Experts of a small language model.
Experts: 128 experts in each of 14 layers, 32 squared ReLU neurons an expert.
Below are experts of layer 11 (counted from 0) of a mixture-of-experts language model. Rows are named router (the router's row for the expert), up (a neuron's input weights, with its number), down (a neuron's output weights, with its number) and show model dimensions 0-159. Each number is 128 + 24 x the weight over its row's rms, rounded and kept within 0 to 255.
Before each expert's rows: a language model's description of what the expert responds to. This comes from a sample of Wikipedia text that the model never trained on.

# expert 15
Description: Opening stems of common words and letters after a prefix, such as impro, includ, increas, per-j-ury, benev-ol-ent, often in music articles.
router [ 80 114 113 114 162 107 158 101 133 113 121 133 114 153 124 128 146 113 176 128 170 147 183 103 123 120 116 142 116 142  77 129 113 124 148 140 121 156 105 128 133  88 130 123 102  82 117 164  96 107 145 119 158 144  54  99 162 122 100 163 116 126 107 137 135 161 108 126  89 118 117 110 135  97 126 107 112 109 148 126 174 129 134 141 152 143 138 118 154 108 101 118 140 149 114 142 146 130 146 139 113  98 103 103 191 129 130 162 130 107 167 143 135 125 141 146 153 117 119 153  72 156 104 109 167 126 182 125 126  72  85 132 125 116 154 112 101 150  98 166 140 149 155  91 140 119 150 163 124 124 149 136 115 152 148 101 113 100 129 116]
up6 [114 133  58 121 150 116 113 112 109  97  94 131 110 153 119 166 164 129 120 172 156 132 149 194 130 103 102 158 131 124 146 118 125 113 127 125 132 123 144  99 104 134 143 177 158 120  99 174 124 129 119 102 145 122  85 148 139 140 135 117 132 106 113 109 135 119 161 130 111 149  88  94 144 106 117 121 119  83 131 130 160 130 199 138 108 145 155 144  84 112  95 120 147 149 100 133 122 116 165 147 140 138 124 101 114 121 137 111 133 158 102 148 108 160 109 129 112 124 130 117 121 131 144 126 168 152 163 105 124  94 101 136 123 115 133 123 164 154 135 106 122 193  92 118 122  86  78 142 123 133 117 101 148 175 129  96 112 169 174 126]
down6 [117 134 136 165 123  91  64 149 126  83 121  98 169  95  97 136 152 144  94 130 121 100 142 128 149 182 118 143  99 124 137  86  88 164 120 135 107 115 132 160 130 124 154 143 161  93 167 158 157 163 124 140 158 136 131 123 140  97 106 163 152 142 110 134 107 155 177 137 152 101 114  98 139 132  70 116 111 109  73  95 129  98 134 144 137 146 115 101 146 115 132 111 112 101 118 124 185 133 115 133 125 108 154 137 121  95 120 154 164 135 139 134 137 130 147 110 155  85 168 148 124  95 134 162 139 145 159 146 143 147 136 135 147 117 112 118 135 111 120 104 163 112 128  80 170  96 133 168 119 130 102 108 122 157 153 115 106 137 122 104]
up7 [ 90 114 109  74 143 143 143 142  89 125 168 130 155 121 137 147 135 120 141  90 109 134 142 140 125 165 181 136 139 140 157 122 128 122 143 104 122 123 101 123 141 124 124 175 145 112 134 127 105 144 135 146 146 128  99 137 161 111 133  83 102 123 117 154 110 101 153 115 105  81  96 101 133  98 142 141 151 124  38 108 171 103 137 141 105 111  99 100 154 105 136 145 145 139 110 112 138 152 127 151  71 106 109 123 133 113 131 154 131 104 136 157  99 121 182 121 148 150 127 123 120 147 147 157 161 115 113 174 135  93 141 142 167 117  93 143 123  80 102 124 161 130 133 107 141 132  98 160 154 145 163 161  84 153 113  97 127 128 171 136]
down7 [ 95  97  64 128 158 141 147  99 129 141 136 138 134  88 159 118 154 132 179 127 129  89 182 148 124 143 124 124 135 122 156 119 133 142 156 131 127 130 139 143 129 136  97 101 105  88 138 133 146  96  95 140 116 132  75 158 153  55 119 142 160 121 115 202 127 169 110 145 157 106 130 156 118 128 158 150 145 136 103 112 124 133 125 117 123 164 115 111  84 157 124 136 144 118 114  86 154  92 119 127 125 156  84 127 130 130 142 114 109 146 125 102 156 122 132 121 126 132 139 122 157 130 181 148 116 141 127 116 105 136  80 145 139 138 144  93 161 109 157  94  98 124 110 129  86 150 109  96 130 121 157 152 106 108 120 137  83 179 140 122]
up8 [ 75 131 146 117 106  91 114 104 128  84  98  91 126 143 154 137 150 172 146  70 131 140 145 114 161 122 132 123  94 124 109 157 125 142 132 143 153 112 121 105 116  87 154 119 130  86 146 175 145 114 129 136 124 156 161 124 117 117 143 127 124 148 140 123 147 142 156  91 139 139 129 157 167  95 137 120  88 127 138 112 132 147 184 111 142 127 111 142 123  83 128 129 103 150 153 101 149 132 137 134 101 111 141 123 164 111  81 114 149  89 135 195 151 113 151 128 131 145 158 161 108 120 141  93  99 167 171 124  87 112 158 149 114  78 100 161 108 117 111 162 116 154 102 104 117 130 119 125 124 112 136 178 150 139 114 151  85 123 103 151]
down8 [102 139 135 178 122 165 124 102 182 163 114 110 129 105 106 110 116 134 101 130 138 121 130 130 120  98 166  68 119 127 112 135 137  94  89 131 113 127 132 122 118 103 152 148 118 111 175  89 160 147 132  88 124 115 121 154  92 106 111 148 104 122 163 134 148 143 157  95 135  93 130 143 147 140 147 123 135 135  86 140 177 159 115 180 124 105 131  93 125 112 103 156 149 127 115 117 112 148 148 157 156 110 165 124 130 134 128 148 137  82 127 160 161 165  96  94 117 109 133 109  80 123 126 100 171 166 167 132 142 128 106 131 126 132  94  84 162 119 149 155 119 128 157 125 116 191 121  73 139 132 147 125 115 162 123 122 123 125 112 153]
up9 [ 99 146 110 143 113 124 204  65  77 116 113 141 150 111 105  99 170 133 170 119 124 124 156 102  98  89 108 134  77 109 114 120 150  96 158 151 103  79 108 130 120 166 117 159 137 115 112 170 114 135 142 106 115 137 107 135 122 125 171 151 113 115 126 124 146 154 129 131  96 125 138  96 164 157 137  93 120 101 138 148 123 112 121 153 151 155 131 128 149 121 123 100 126 163 116 126 150 122 106 162 153 161 121 106 159 111 125 111 135 116 144 132 105 129 166 133 134 140 111  74 144 145 138 116 152 125 108 124 115 119  76 105  85 128 128  98 107 144 115 142 144 154 139 124 114 119 147 162 139 167 179 134 107 165 122 114 119 197 149 123]
down9 [142  82 110  99 126 156 134  96 117 139 121 141 148 123 124 152 178 146 144  76 116 110 147 174 125 169 142 148 126 109  78 142  90 146 112 135 147  78 143 136 139 132 138 103 168 106 123 142  97 144 135 130 141  93 132 155 137 134 172 143 108 139 132 150 122  94 155 140 124 118 144 140 133 109  82  83 122 121 154 131 136 115 118  96 135 135 151 124 102 146 121 118 110 146 155 130 159 173 137 126 118 104 123 145  64 110  88  96 102 104 149 165 119 108 145 149 167 130 104 138 123 149 141 124 148 110 143 181 131 117  90 136 184  81 111 131 113 179 140 151 132 131 179 130 116 165 109 139  90 107 109 105 144 101 117 138 125 133  84 106]
up10 [127 127 128 118 135 129  91 109 133 103 127  79 157 183 132 155 124 142 177 119  92 152 175 167 143 121 161 104 107 138  86  87 116 165 132 138  98  99 113 111 117 169 125 134 132 101 120 123 148 121 117 170 140 138  96  94 143 128 134 113 114 162 146 131 159  94 125  88 122 117 170 155 145  65 127 144 106 128 144  98 132 154 149 159 112 108 109 148 119 142  82 154 106 133 104 135  74 131 117 146 102 153 126 121 172 137 126 109 133 156 127 106 158 123 151 125  97 103 143 118 142 125 123 108 112 129 143 143 120 147 117 126 131  79 130 121 143 177 123 117 165 120 154  86 191 135 143 113 167 119  92 113 112 112 111 148  96 152 169 125]
down10 [147 105 112 118  98 131 126 128 148 115 110 135 132 175 107 108  87 130 135 153  78 107 180 125 152 148 159 132 117 139 168 155 135  89 172 123  99 132  99 126 149  69 128 162 113  88 136 136 100  94 140 132 142 100 122 135 133 150 160 137 151 118 120 129 143 136 124 137 138 138 153 146 149 109 108 129  78 137 128  99 145 172 111 127  94 143 142 151 107 155 104 113 135 153 137 105 138 143  72 129 144 178 112  73 145 113 158 132 157 118 135 111 144 122 142 143 154 127 115 134 137 124 162 122 123 110 124 136 127 140 107  61 128  91 114 143 108 135 100 108  90 109 112 109 133 147 186 169 185 132  96 107 134 101 136 117  66 147 139 128]
up11 [122 202 102 118 146 152 130 102 119 151 135  77 130 118 157  88 135 122 143 164 177 144 184  93 103 142 112 146 101 141 132 110 129 124 111 105 159 131 123 131 154 156 125 100 111  87 127 131 159 141 103 145 178 105 115 130 106 111 186 118 139  86 109 135 134  92 133 122 180 127 144 144 113 104  92  84 116  64 161 134 114 103 162  97 129 132 139 138 146 100 139 127 126 120  92 146 137 110 146 136 100 104 110 176 150 146 124 109 150 124 163 181 111 109 134 153  87 124 134 163 129 148  95 129 125 123 129  77 137 132 102 132 128 151 115 120 109 145 122 111 110 118 160 120 114 142 110 134 160 144 155 121  87 144 123 143 123 113 145 152]
down11 [115 120 116 127  88 127  96  95 122 155 122 148  95 109 193 136 123 118 106 156 147 121 152 174 108 149 111 113 117 199 147 112  63 176 114 135 124 187 169 133 119 107 115 166 107 183 162 111 109 113 139 185 153 124 115 136 143 122  99 143 146 102 111  74 157  94 138 107 118 122 111 130 125 112 125 136 133 121 137 100 102 151 123 156 115 139 134 109 137  99  99 144 107 174 134 118 175 145 122 132 108 158 114 105 122 141 111  95 118 104 136 158 149 108  73 119 129 125 129 111 123 101 147 161 135 153 115 129 119 149 156 122 140 141 117 176 125 111 111 110 107 129 120 145 118 122 128 143 111 109 156 113 164 130 128  81 119 125 170 111]
up12 [ 70 120 126 142 151  66 160 123 128 145 103 102 131 113 121 166  95  81 162  95 120 165 149 123  94 135 113 113 128  98 148  99 159 140 133 145 103  98 159 129  93 140 140 153 139 111  75 183 172  91 128  97 133 142 110  87 158  89 110 147 133 142 114  67 103 113  86 121 137 112 118  88 138 123 107 141 153 139 126 124 163 124 115 131 166 172 109 157 125 121 121 169 160 120 141 107 127 135 133 124  99 127 166 109 129 104 122 144 160 140 105 151 123 107 135 182 134 131 149 150  96 113 124  96 125 124 156 141 120 138 100 137 124 165 127  87 110 127 147 141 121 119 120 133 142 152 158 131 136 116 155 144 134 134 166 120 107 156 143 174]
down12 [113 150 128 149 168 141 173 136 133 118 116 144 125  97 110  93 107  48  72 152 125 135 139  91 120 118 137 181 124 136 100 163 105 147 130 138 109 109 113 150 128 129 152 110 167 146 130 141 116 116 126 101 120 119 139  80  97  80 161 124 126 142 128 105 121 138 152 130 118 125 155 117 154 121 131 136 144 149 145 137 151 137  96  81 156 114 134 106 145 111 176  97 159 123 178  81 124 109 139 135 118 114 132  98 152 164 103 129 145 143  81 158  94 107 164 138  99 115 114 152  99  82 124 164 125 116 169 168 116 144 126 146 127  99 115 151 120 131 121  92 112 119 184 162 116 106 122 132 132 103  95 157 176 136 141 132 133 136 126 130]
up13 [ 89 193  93 162 147  86 159  93 144 105 133  82 117  92 171 107 125 118 163 141 126 150 135 136 134 105 118 151 135 117 145 155 113 124  97 137 119 131 157 159  79 134 163  77 115 154 107 107 127  95 131 133 123 161 154  94 113 133 152 118 133  97 155 129 121 148 105 161 114 135 143 101 128 127 171 161  74 112 144 126 118 134 130 102 161 134 103 129 123 151  96 172 149 120 150 113 147 126 148 153 153 116 115  83 143  51 140 142 121 113 153 159 130 135 144 127 125 129 136 117 125 162 119 119  82 130 111 120 156 110  77 142 133 141 114 101  80 133 159 143 134 139 125 100 105 127 134 132 117 167 143 126  88 145 131 156 122 144 115 167]
down13 [ 91 146 125 110 101 132 136 159 102 132 121 142 165  90 129 134 110 163 119 144 110 121 166 113 144 119 146 131 155 136 128 160 132 120 122  80 140  81 123 156 148 124 131 102 136 177 148 113 100 158 155 152 112 112 158 149 134 136 182 100 111 123 142 151 138 120 128  94 131 119 119 149 109 140 116 155 135 193  95 171 113  87 146  83 126  76 142 129  82 112 141  97 125 135 137 125 159 149 144 149 101 137 105 127 140  93 114 137 123  82 128 145 179 133 129 134 138 108 117 122 114 142 114 129 114 127 114 132 116 153 140 125 152 133  92 152 153 129 173 176  91 112  75 123 129 111  72 143 116 147 105  85 136 125 111 154 137 106 158 190]
up14 [120 111 116 116 113 121 146  89 146  78 119 119 121 115 106 108 174 123 157 122  93 107 174  84 109 123 119 230 136 129 103 138 105 127 103 121 133 158 140  87 160 130 144 101 139 136 122 125  72  95 115  72 127  87  99 102 180 150 161 163 109 140 113 155 156 155 108 132 123 142 121 106 151 144 133 158 116 110  98 148 146 149 123 120 138 111 114 151  83 137 129 130 129 129 107 106 103 171 109 122 112 147 134 102 126 128 130 144 103 157 140 143 138 144 155 134 133 148 105 119  95 100 150 130 166 111 144 123 146 102 128 121 116 128 167 120 142 134 130 121 148 124 103 114 146 118 151 154 164  97 133 191 170 135 123 168 106 111 114 150]
down14 [111 132 153 135  91 130  92 165 124 127 117  91 146 158 154 112 167 127 160 145 125 144 193 135 128 128 145 148 168 132 121 144 132 129  94 145 118 143 140 139 137 116 124 120  80 100 106 133 107 132 122 131 116 161  82 134 135 145  93  77  91 130 121 116 110 125 121 139 127 102 148  98 153 126 120 148 143 150 105  76 145 168  91 106 158 133 165 167  96  80 129 125 152 171 122 108 129  88  77 127 101 135 154 176 156 110 117 111  84 151 112 105 111 170 108  96 159 153 160 126 110 137 144 131 154  93 143  84 160 148 147  85 130 101 126 127 106 120 120 109 130 115 154 100 150 126 135 118 116 131 110 175 141 142 151 146 134 153 158 107]
up15 [146 132 147 149 129  80 155 106 116 101 153 120  83 165 108 124 173 136  78 136 117 126 125 135 177 118  95 178 131 124 160 114 131  91 121 159 149 121  82 101 131  94 125 110 134 135  96 156 128 152 123  70 167  93 124 121 130 104 118 138 164 155 146  86 118 159  96 101 106 131 110 152 122 132 133 127 141 106 110 148 151  91 143 171 117 161 165 118 142 106 142 109 144 136 114 124 127 185 101 130 132  94 156 153 186  89 109 137  94 149 150 132 148 139 136 130 112 115  87 121 112 179 104  99 158 115  98 121 120 132 100 129  94 104 135 146 104 129 138 145 145 126 113 131 161 117 139 109 108 110 130 148 166 159 130 127 157 142 112 158]
down15 [ 88 156 147 132 143 121 114 122 155 110 143 122 101 127 166 108  98  99 119 124 123 144 155  93 151 112 114 150 169 152 140 140 139 120 124 104 113 132 176 113 172 124 124 112 118 129 147 151 119 146 118 144  89 155 109 133 144  83 120 129 135 128 173 144 127 143 134 135 116 157 162 143 135  90 128 130 139 117 111 120 130 139 113 200 150  96 112  96 127 158 100 132 138 158 145 119 149 144 132 112 140 120 132 101 137 159 160 139 149 121  70 113 148  80 104 144 168  96 141 104 107 149  96 118 165 102 151 145 137 119 115 139  87  58 122 109  83 165 163 145 105 128 130  86 126 117 118 140 128  43 137 128 120 116 126 149 146 103  88 105]
up16 [ 92 147 141 167 114 135 141 106  68 132 171  94 119 144 160 149 122 116 108 124 171 142  98 105 111 100 116 121  91 142 140 113 104 114 104 124 157 130 142 125 132 138 123 107 159 127 130 178 162 120 133 117 140 114 106 143  87 116 152 167 108 106 128 113 111 143 117 168 113 118  82  99 160 103 113 154 138  73 150 138 156 151 101 161 167 110 143  73 152 120 117 179 147 145  99 153 112 143 130 159 107 130 133 144 119 135 166  89 148 136 123 163 140 188 141 127 120 149  93 157 128  97 115  94 132 162 145 112 118 132 130 125 162 169 118 122 121 107  88 135 111 128 117 129 129  98 140 123 122 118 145 135 119 153 155  79  74 101 128 153]
down16 [128 117 134 118 143 118 100 179  94 159 161 153 140  90 144 152 160  81 111 131 100 152 140  94  82  91 116 150  98 115 133  95 116 149 117 118 129 169 122 121 101 116 138 148 136 162 129 128 127 175 111 125 125 138 148 142 118 146 100  85 113 129 108  93 132 129 106 133 137 108 124 178 131 146 122 126 138 129  80 147 136 138 109 177 137 140 146 127 118 141 155  97 147 110 114 110 157 156 123 119 155  91 137 105 119 132 127  79 109 109 143 132 158 162 118 175 102 117 157 116 158 103  58 127 149 184 139 130 130 145 117 104 124 183 133 156  97 143 128 125 142 100 167 135 103 144 152 125 189 116 103 136 164 108 132 126 107 119 104  91]
up17 [127 106 131 130 173 131 102 132 156 110 122 119  96 123 154 126 134 159 125  82 161 158 156 105 135  76 126 128 121 123 152 129 116 127 168 126 163 111 124  58  95 126 113 133  97 118 126 130 144 118 156 127 131 114 104  85 101 133 184 110 139 109 117 162 113 168 144 123 147 145 155 125 182 102 121 106 123 105 124 108 161 143 172 146 106 127 143 144 137 183 156 115 118  95 123 171 121 150 131 151 108 182 125 126 117  94 145 161 166  81 144 134 128 141 107 132  88 172 132 128 121 132  89 117 114 155 150 143 148 151  83 119 118 137 125 112 101 156 117 108 132 103 110 131  99  89 120 155 108 161 130 153 103 128 129  86  99  91 139 156]
down17 [114 131 155 149 100 145 143 127 118 156  85 121  89 136 100 135 136 126 187 132 157 139 163  52 107 106 124 140 134 121 160 134 172 123 151 140 144 110 158  99 109 141 125 101 141 141 135 120  76 115 108 125 135 123 166 127 138  83 102 158 117 107 153  70 115 137 115 160 105 140 145 139 123 148 106 116 132 113 161 138 133 146 119 145 127 181  94 123 136 118 128 130 118  94 143 133  89 103 134 174 100 151 124 148 116 166 122 155 133 122 152 122 182 137 115 192 113 133 153 100 126 104 137 122 137  84 140 130 114 123 120 162 101 143 151 125 157  88 117 119 117 103  94 123  96  95 123  97 101 166 139  70 143 139 161 128 105 121 133 141]
up18 [ 82 182 131 109 143 115 131 107 173 122 161 132 122 131 107 179 153 129 129 145 131 141 167 152 124 135 128 115 103 128 117 119 146 115 109 112 138 141  68  94 115 167 151 143 109  79 142 121 136 138 129 113 142 115 104  82 158  96 158 125 139  89 133 102 133 170 125 119  97 149  96 115 153 107 164 100  87 175 109 136  90 135 124 164 133 167 140 138 118 127 134 120 142 160 166 144 120 102  95 106 103 167 135  97 172 108 150 116 126 156 147 138 107 146 147 134 127 106 132  89 135 138 147  76 110 117 129 121 114  86 128  82 135 140 136 142 121  96 164 126 129 192 120 136 116  88  92 135 111 132 160 122 103 154 143 138 109 142 145 160]
down18 [118 116 118 122 143  88 129 120 146 129 149 205 122 116 131 155  49 131 152 132 144 100 104 126 171  97 121  99 121 147 136 143 109 126 111  91 123 102  64 139 129 166 142 125 144 131 124  67 149 140 159  95 113 123 137 149 142 122 119 152  75 143 161 105 117 156 139 138 136 157 159 132 155  93 156 127 131 165 148 121 149 123 165 122 125 129 127 131 144 140  60 103 129 141 162 140 126  96  99 160 150 147 155 155 149 176 136 136 139 134 148 129 103 116  85 115 138 110 161 144 139  88 140 109 122 115 130 132  98 120 142 138 136 115 168 145 126 112  89 108 144 166 141 130 147 120  88  99 129  99 125  70 121 127 115 103 115 135 121 144]
up19 [111 162 114 129 139 131 110 126 128 107 138 123 186 154 120 128 120 134 129 105 187 122 140 128 135 119 114 122 129 160 111 136  72  91 166  74 134 124 145 112 146 135 124 152 103  77 119 126 140 122 162 108 121 145 128 126 158 110 138 108 137 138 119 134 125 182 122 108 118 105 148  69  95 164 134 106 112  97  85 124 154 127 162 123 169 139 112 169 100  91 129  92 105 102 102 121 120  80 119 141 119 121 128 130 126 143 162  75 139 154 110 140 129 135 170 138  98 148 116 124 146 119  99 121 153 136 106 154 131  72 116 113  91 115 138 139 141 160 141 163 139 118 172 117 125  92 181 109 160  99 129 159 118 155 159 145 165 125 149 159]
down19 [124 155 126 175 123 155 111 152 144 120 115 173  97 140 155 131 118 149 161 147 148 118  95 132 167 147 169 119 128 100 105  71 128 102 127 143  78 135  95  97 109 127 131 106 120 128 120 126 135 133 189 129 157 158 126 110  93 119 108 157 122  98 140 144 183 129 144 145  96 153 147  87 120 162  76 182 152 113 165 150 115 143 153 122 143 120 133 123 116 130 129 127 147  66 157  83 145 140 112 154 123  96 126 102 114 146 125 101 145 147 115 118 126  94 122 116 141  80 131 149 102 143 103 140 131  91 158 165  96 131 116 109 113 150 160 148 124 130 106 139 163 108 121 134 114 114 149 119 164 130  92 145 137 161 110 139 119  96 121  80]
up20 [110 136 117 129 170 130 124 120  81  98 115  86 109 106 117 100 124  95 138 105 132 175 154 105 148 123 128 118 113 147 119 152 118 104 156 144 167 149 126 116 116 124 133 135 141  98 136 135 143 124 146 117 156 119 107 108 150 134 158 157 138 150  98 141 182 138 131  50 115 108 112 123 126 114 141 140 139 109 147 121 114 140 161 101 169 173 141 127 137 138 131 160 114 147 127  79 117 136 136 156 127 105 114 154 164 123 145 153 129 155 162 140 110  93 155 169 106 102 112 125  84 140 126  89 140 101 140 144 149 140 106 140 122  94 115  98  70 141  69 133 111 140 151 125 123 127 140 174 149 122  97 169 122 139 166 142  92 100  69 171]
down20 [156 139 147 137  96 132  72 121 174 111 156 141  84 140 110 108 144 115 128  75 177 145 159 151 104 117 140 117 131 100  98 183 129 118 140 155 117 128 133 120 134 143 113 154 113 121 123  97 125 169 153 119 126 104 105  92 134 133  92 105 153 167  93 136 164  87  91 128 122 124 130 165 158 116 144 161 113 140 157 108  85 148 181 122  92 125 123 145 152 127 122 172 114  87 120 142 120  65 138 153 114 103 117 148 133 149 133  84 145 119 109 155 134 127 135 118 177 114 139 109 151 122 134  73 132 134  86 102 139 143 127 154 106 107 115 136 101 149 128  97 151 119 114 154 130 159 129 116 122 176 121 115 145 101 153 160 154 116 132 147]
up21 [156 140 144 155 110 142 132 119 134  87  85 105 108 137  76 120 102 127 148 137 153 140 112 161  97 124  77 127 157 128 123 158 151 131 128  87 113 177  88 118 146 131 175 143  78 142  96 174 108 103 110 143 139 122 113 117 110 187  95 137 150 131 132 159 150 119 106  96 122 120 104 152 150 167 103 102 121 114 100 182 116 125 128 163 106 132 117 123 160 120 123 110 151 126 113 143 109 125 139 161 137 148 154 149 190 138  66 138 143 142 117 179 138  91 129 117 108 129 117 110 105 145  91 138 133 143 100 130 137 154 144 133 109 143 102 131 144 117 111 141 134 146 157 109 104  96 146 164 140 129 148  89 121 149 161 132  92 118 120  84]
down21 [116 146 148 139  98 142 127 134 141 162 164 146 128 124 131 141 142 127  89 112 165 152 115 136 142 106 164 125 127  84 131 102 103 132 169 158 149 104 115 151  88  89 114 117 166 117  98  82  92 132 100 123 110 112 149 107 137 140 173 198 122 141 121 146 152 151 127 107 154  91 145 136 131 136 151  95 103 151 137 137 145  93 112 129 100 136 126 107 113 150  70 147 168  99 142  97 135 107 146 108 118 139 132 119 118 182 110 102  91 136 100 163 145 187 112 110 128 143 128 144 145 157 104 157 101 141 108 105 120 143 156 145  90 121 113 111  72 105 113 135 154 150 133 149 115 170 168 101 124 135 109 104 105 127 150 130 110 112 166 146]
up22 [163 149 194 100 145 150 126 134  89 114 123 138 155 125 144  86 160  87 129 115 119 143 140  55 135 102 155 130 132 152 110  86 136 147 133 157 151 112 130 121 128 126 123 115 140 117 131 148 129 101 187  97  98 106 103 109 118 186 128  91 180 150 147 137 152 143 150 110 107 166 140  90 122 129 173 153 159 128 118 143 138 121 126 131 104 128 110 141 139 159  84 123 188  94 123 122 137 118 127 109 130 133 122 158 125 142 122 118 136  78 120 146 112 117 112 130 130 145 114 113 145 116 123  83 127 111 132 128 129 149 165 178 120 163 125  89 134 154  67 130 100 110 109 113 156 111 141 142  98  89 120 116 160 105 126 110 110 170 136 116]
down22 [131 110 105 148 157 127 158 116 126 127 179 121 115 141 151 149 110  83 111 135 132 139  96 110 142 148 140 135 128 163 163 137 127  74 168 134 150 166 136 191 172 115 100 104 115 124 133 137 158  93 122  94 110 138 129 114 121 120  98  88 122 104 124 129 141  79 144 119 115 147 126 152 136 163 104  99 142 121 123 120 139 104 133 139 115 156 110 151 133 161 107 153 162  86 137 197 125 173 115 120 179 139 133 137 134 152  70 154 107 112 115  90 149 136 130 142 168 153 147 157 149 121 122 139 148  84 102 136 123 152 126 118  96 155 107 107 154 151 133 108 103 102 110 108  74 123  97  74 110 120 122 121 119 100 133 133 146 123  98 134]
up23 [125 172 106 102 197 102 125  96 125 124  91 127 130 165 121 148 115 116 157 135 124 114 144 128 123 136 150 123 143 170  60  89 127 103 116 144 127 150 129 123 106 109 139 156 149 100 139  97 137 115 137  53 123 120  94  98 143 116 155 162 113 136 138 116 111 151 161 134 159 111 159 145  84 142 115 130  79 134 129  98 143 142 157 102 123 115 124 127 102 100 127 140 100 122 131 142 102 123 127 156 135 141 107 140 118 114 105 115 152 118 153 181 148 127 141 111 151  88  94 152 161 119 183  96 127 134 144 113 105 102 148 147  96  88 146 141  89 143 137 112 159 202 122 138 129 138 133 128 179 152 126 133 103 125 129 127 104 158 145 129]
down23 [158 132 112 116 147 122 146 134 101 103  94 139 127 133 136 104 145 118 135  97 151 109 115 160 147 107 156 135 159 120 173 120 141 107 166  92 134 160 101 149 114 120 190 112 127 155 149 134  90 129 135 133 110 121  95 121 120 111 122 140 122 150 132 138 133 137  95 135 133 107 126 162  94 133 162 123 136 162 111 107 130 135 141 100  91  99  58 158 132 112 140  90 133 142  99 120 113 148  92  81 111 125 137 129 153 149  99 140 151 138 110 156 131 127 134  95 114 155 169 163 144 154 148 135 143  92 129 122 106 187 149 139 145 132 107 106  67 103 116  84 167 110 173 106 132 143 122 148 191 138  88 123 130 118 146  76 138 124 141 164]
up24 [129 135 131 146 120 108 177 142 122  84 159 102 126 108 109 155 146 113 134 126 135 138 161 141 163 145 142 120 127 141 160 139 138 104 137 121  89 101  88 104 129 151 165  64 137 145 127 163 147 120 126 139 156 126 138 147 175 141 141 135 131 132 114  68 114 153 114 111  86  80 140 115 106 117  96 125  85 107 152 150 144 134 152 136 135 170 127 157 144 111 109 106 140 141 170 128 110  97 130 136 103 100  71  95 135 123 119 117 154 162 125 178 106 173 116 124 166  83 154 125 142 140  97 105 124  84 140 129 117 139 128 121 121 103 145 123 145 111 120 159 133 167  92  97  87 137  80 149 130 135 152 155 125  84 129 142 169 111 147 122]
down24 [138 122 105 101 109 121 104  94 134 122 130 111 171 129 111 182 168 147 124 144  95 111  91 104  90 158  97  92 164 170 134 106 163 129 157 154 127 135 161 118 126 139 154 146 142 161 117 102 117 130 136 107 169 123 166 165 127  88 200 146 146 164 104 116 156 112 112 168 113 135 120 142 122  89 183 127 100 137  88 136 144 126 144 132 119 111 119 121  92 138 108 134 112 108 115  90 104 117 147 113 108 125 128 135 123  98 123 108 101 117 135 139  87 113 167 124 113 130 102 104 166 155 159 129  99 128 122  70 120  67 131 160 144 113 165 120 135 165 106 113 134 125 131 145 126  94 143 106 138 108 148 112 110 157 154 124 156 124 155 143]
up25 [142  99 139 126 191 101  97 140 110  86 144 106 113 137 103 123 124 129 135 105 133 126 157 125 147 121 109 118 150 136 132 143  98 122 110 151 115 114 123 144 125  65 136 147  94 112 110 176 147 141  93 145 162 161 115 158 107 131 144 156 106 102 100  86  99 119 119 120 123 130 105 134  83 130 168 135 136 149 149 109 130 110 134 127 156 149 156 149 186 104 104 175 168 112 115  89 120  98 112 122 185 155 123 100 175  86 139 101 145 133 133 129 107 101 144 118 159 174 104 125 121 112 124 113 132 140 137 127 136 113 130 148 106 129 104 150 140 141 132 172 141  90 194 122 122 107 137  99 119 173 137 139 125 160 158 113  75 125 102 138]
down25 [137 117 155 119 156 131  99 119 112 113 138 139 122 139 119 184 168 137 108 160 137  96 128 122 109 120 144 130 115 118 149 134 145  74  98 155 140 144 131 190 101 122 129  94 114 147  88 103 139 167 135 146 126 117 132 140 138  85  89  88 144  96  99 117 121 119 133  86 148 107 122 160 150 105 113 113 168 124 141 104 111 130 159 104 164 110  90  96  95 134 114 127 136  93  92 133 148 104 136  99 144 154 150 133 151 115 157 122 156 150 132 105 172 142  84  84  86 111 131  96 126 171 152 174 144 149 133 118 149 149 139 152 128 100 154 135 145  75 134 176 150 112 108 100 135 146  94 112 162 137 129 173 119 137 153 118 129 116 113 158]
up26 [167 133 172 170 138  84 133 137 120 100 125 145 115 160 133  72 126 146 188 130  99 115 123  57 126 137 148 139 102 128 172 130 130 120 137 104 134 123 118 131 110 123 142 158  86 120 103 134 132 109 104 107 137 109 137 111 141 113 138 156 136 110 150 133 152 136  84 114 127 112 146 151 149  99  96 129 113 154 125 170 118 104 126 112 120 114 114 137 125 138 104 151 203  84 113 126 158  86 138 120  96 115 124 143 142 129 122 163 101 122 107 109 160 143 145 101 118 132 132 167 129  96  89 134 120 147 112 184 151 128 150 156 130  71 139 132 133  98 154 194 165 108  93  94 130 122 148 136 137 142 125 101 168 146 105 128 113 136 135 110]
down26 [158 101 127 143 141  88 154 125 160 140 148 138 154 148 169  97 106  78 114  93 110 114 122 133 155 120 153  82  78 128 104  99 113 134 128 100 122 161 148 139 120 129 113 127 125 165 118 120 133 128 169 143  98 129 146 111 149 127 124 146 151 152 139  95 145 150 114 107 103 129 113 110 143 117  97 110 122 129 138 107  92 133 122 151 145 147 122 110 139 192 126 156 129 153 134 137 129 122 163 116 106 163 127 116 120 100 109 168 162 113  86 121 140 135 192  95 150 140 159 140 115 163 143 134 134 117 118 137 122  84  91 101 116 111 141 129 108 150 139 187 118 166  84 181 132 113 108 146 108 119 171  84 138 160 160 127 123  85  80 133]
up27 [118 169 126 157 151 145 131 125 159 131 143 115 140 148 102 115 165 136 178 108 135 177 180  86 129 141 130  87 159 121 100 117 139 115 161 109  90 116 129 125  94 167  91 114 104 131  64 117 132 117 156  94 176 143 129  97 107 114 160 157  97 141 117 110 113 154 104 155  92 101 163 119 135 101 144  82 133 116 113 119 126 112 121 116 144 147 158 143 153 100 132 161 150 130 117 150 158 150 134 129 123 151 110 115 134 132 139 116 106 120 127 156  84 130 141 130 121 141 144 110  77 150 116 118 146 107 116 117 166 123  66 122  76 167 167 114  79 164 137 142 133 131 166 145 136 126 128 150 112 131 140 152 117 130 102  92  93 148 107 130]
down27 [144 113 101 100 130 120 131 116 124 160 135 153 110 151 184 145 112 141 138 126  98 128 100 138 108  80 114  91 128 129 116 135  93 135  99 119 125 129 151  99 148 131  91 111 121 162 102 127 116 117 120 105 128 135 158 143 135 125 136 139 114  93 105 141 131 112 101 146 113  80 131 133  85 174 151 139 107  92 161  85 169 132 115 165 140 111 124 125 124 113 169 150 137 161  90 116 156 160 139 107 115 152 166 134  83 117 115  85 155 128  68 136 146 131 184 143 119 115 137  80 147  97 134 146 151 108 108 125 154 185 172 116 124 151 147 133 115 138 126 156  94 170 164 131 123 141 161 109 111 176  99 143 149 155 122 139 152 112  91 138]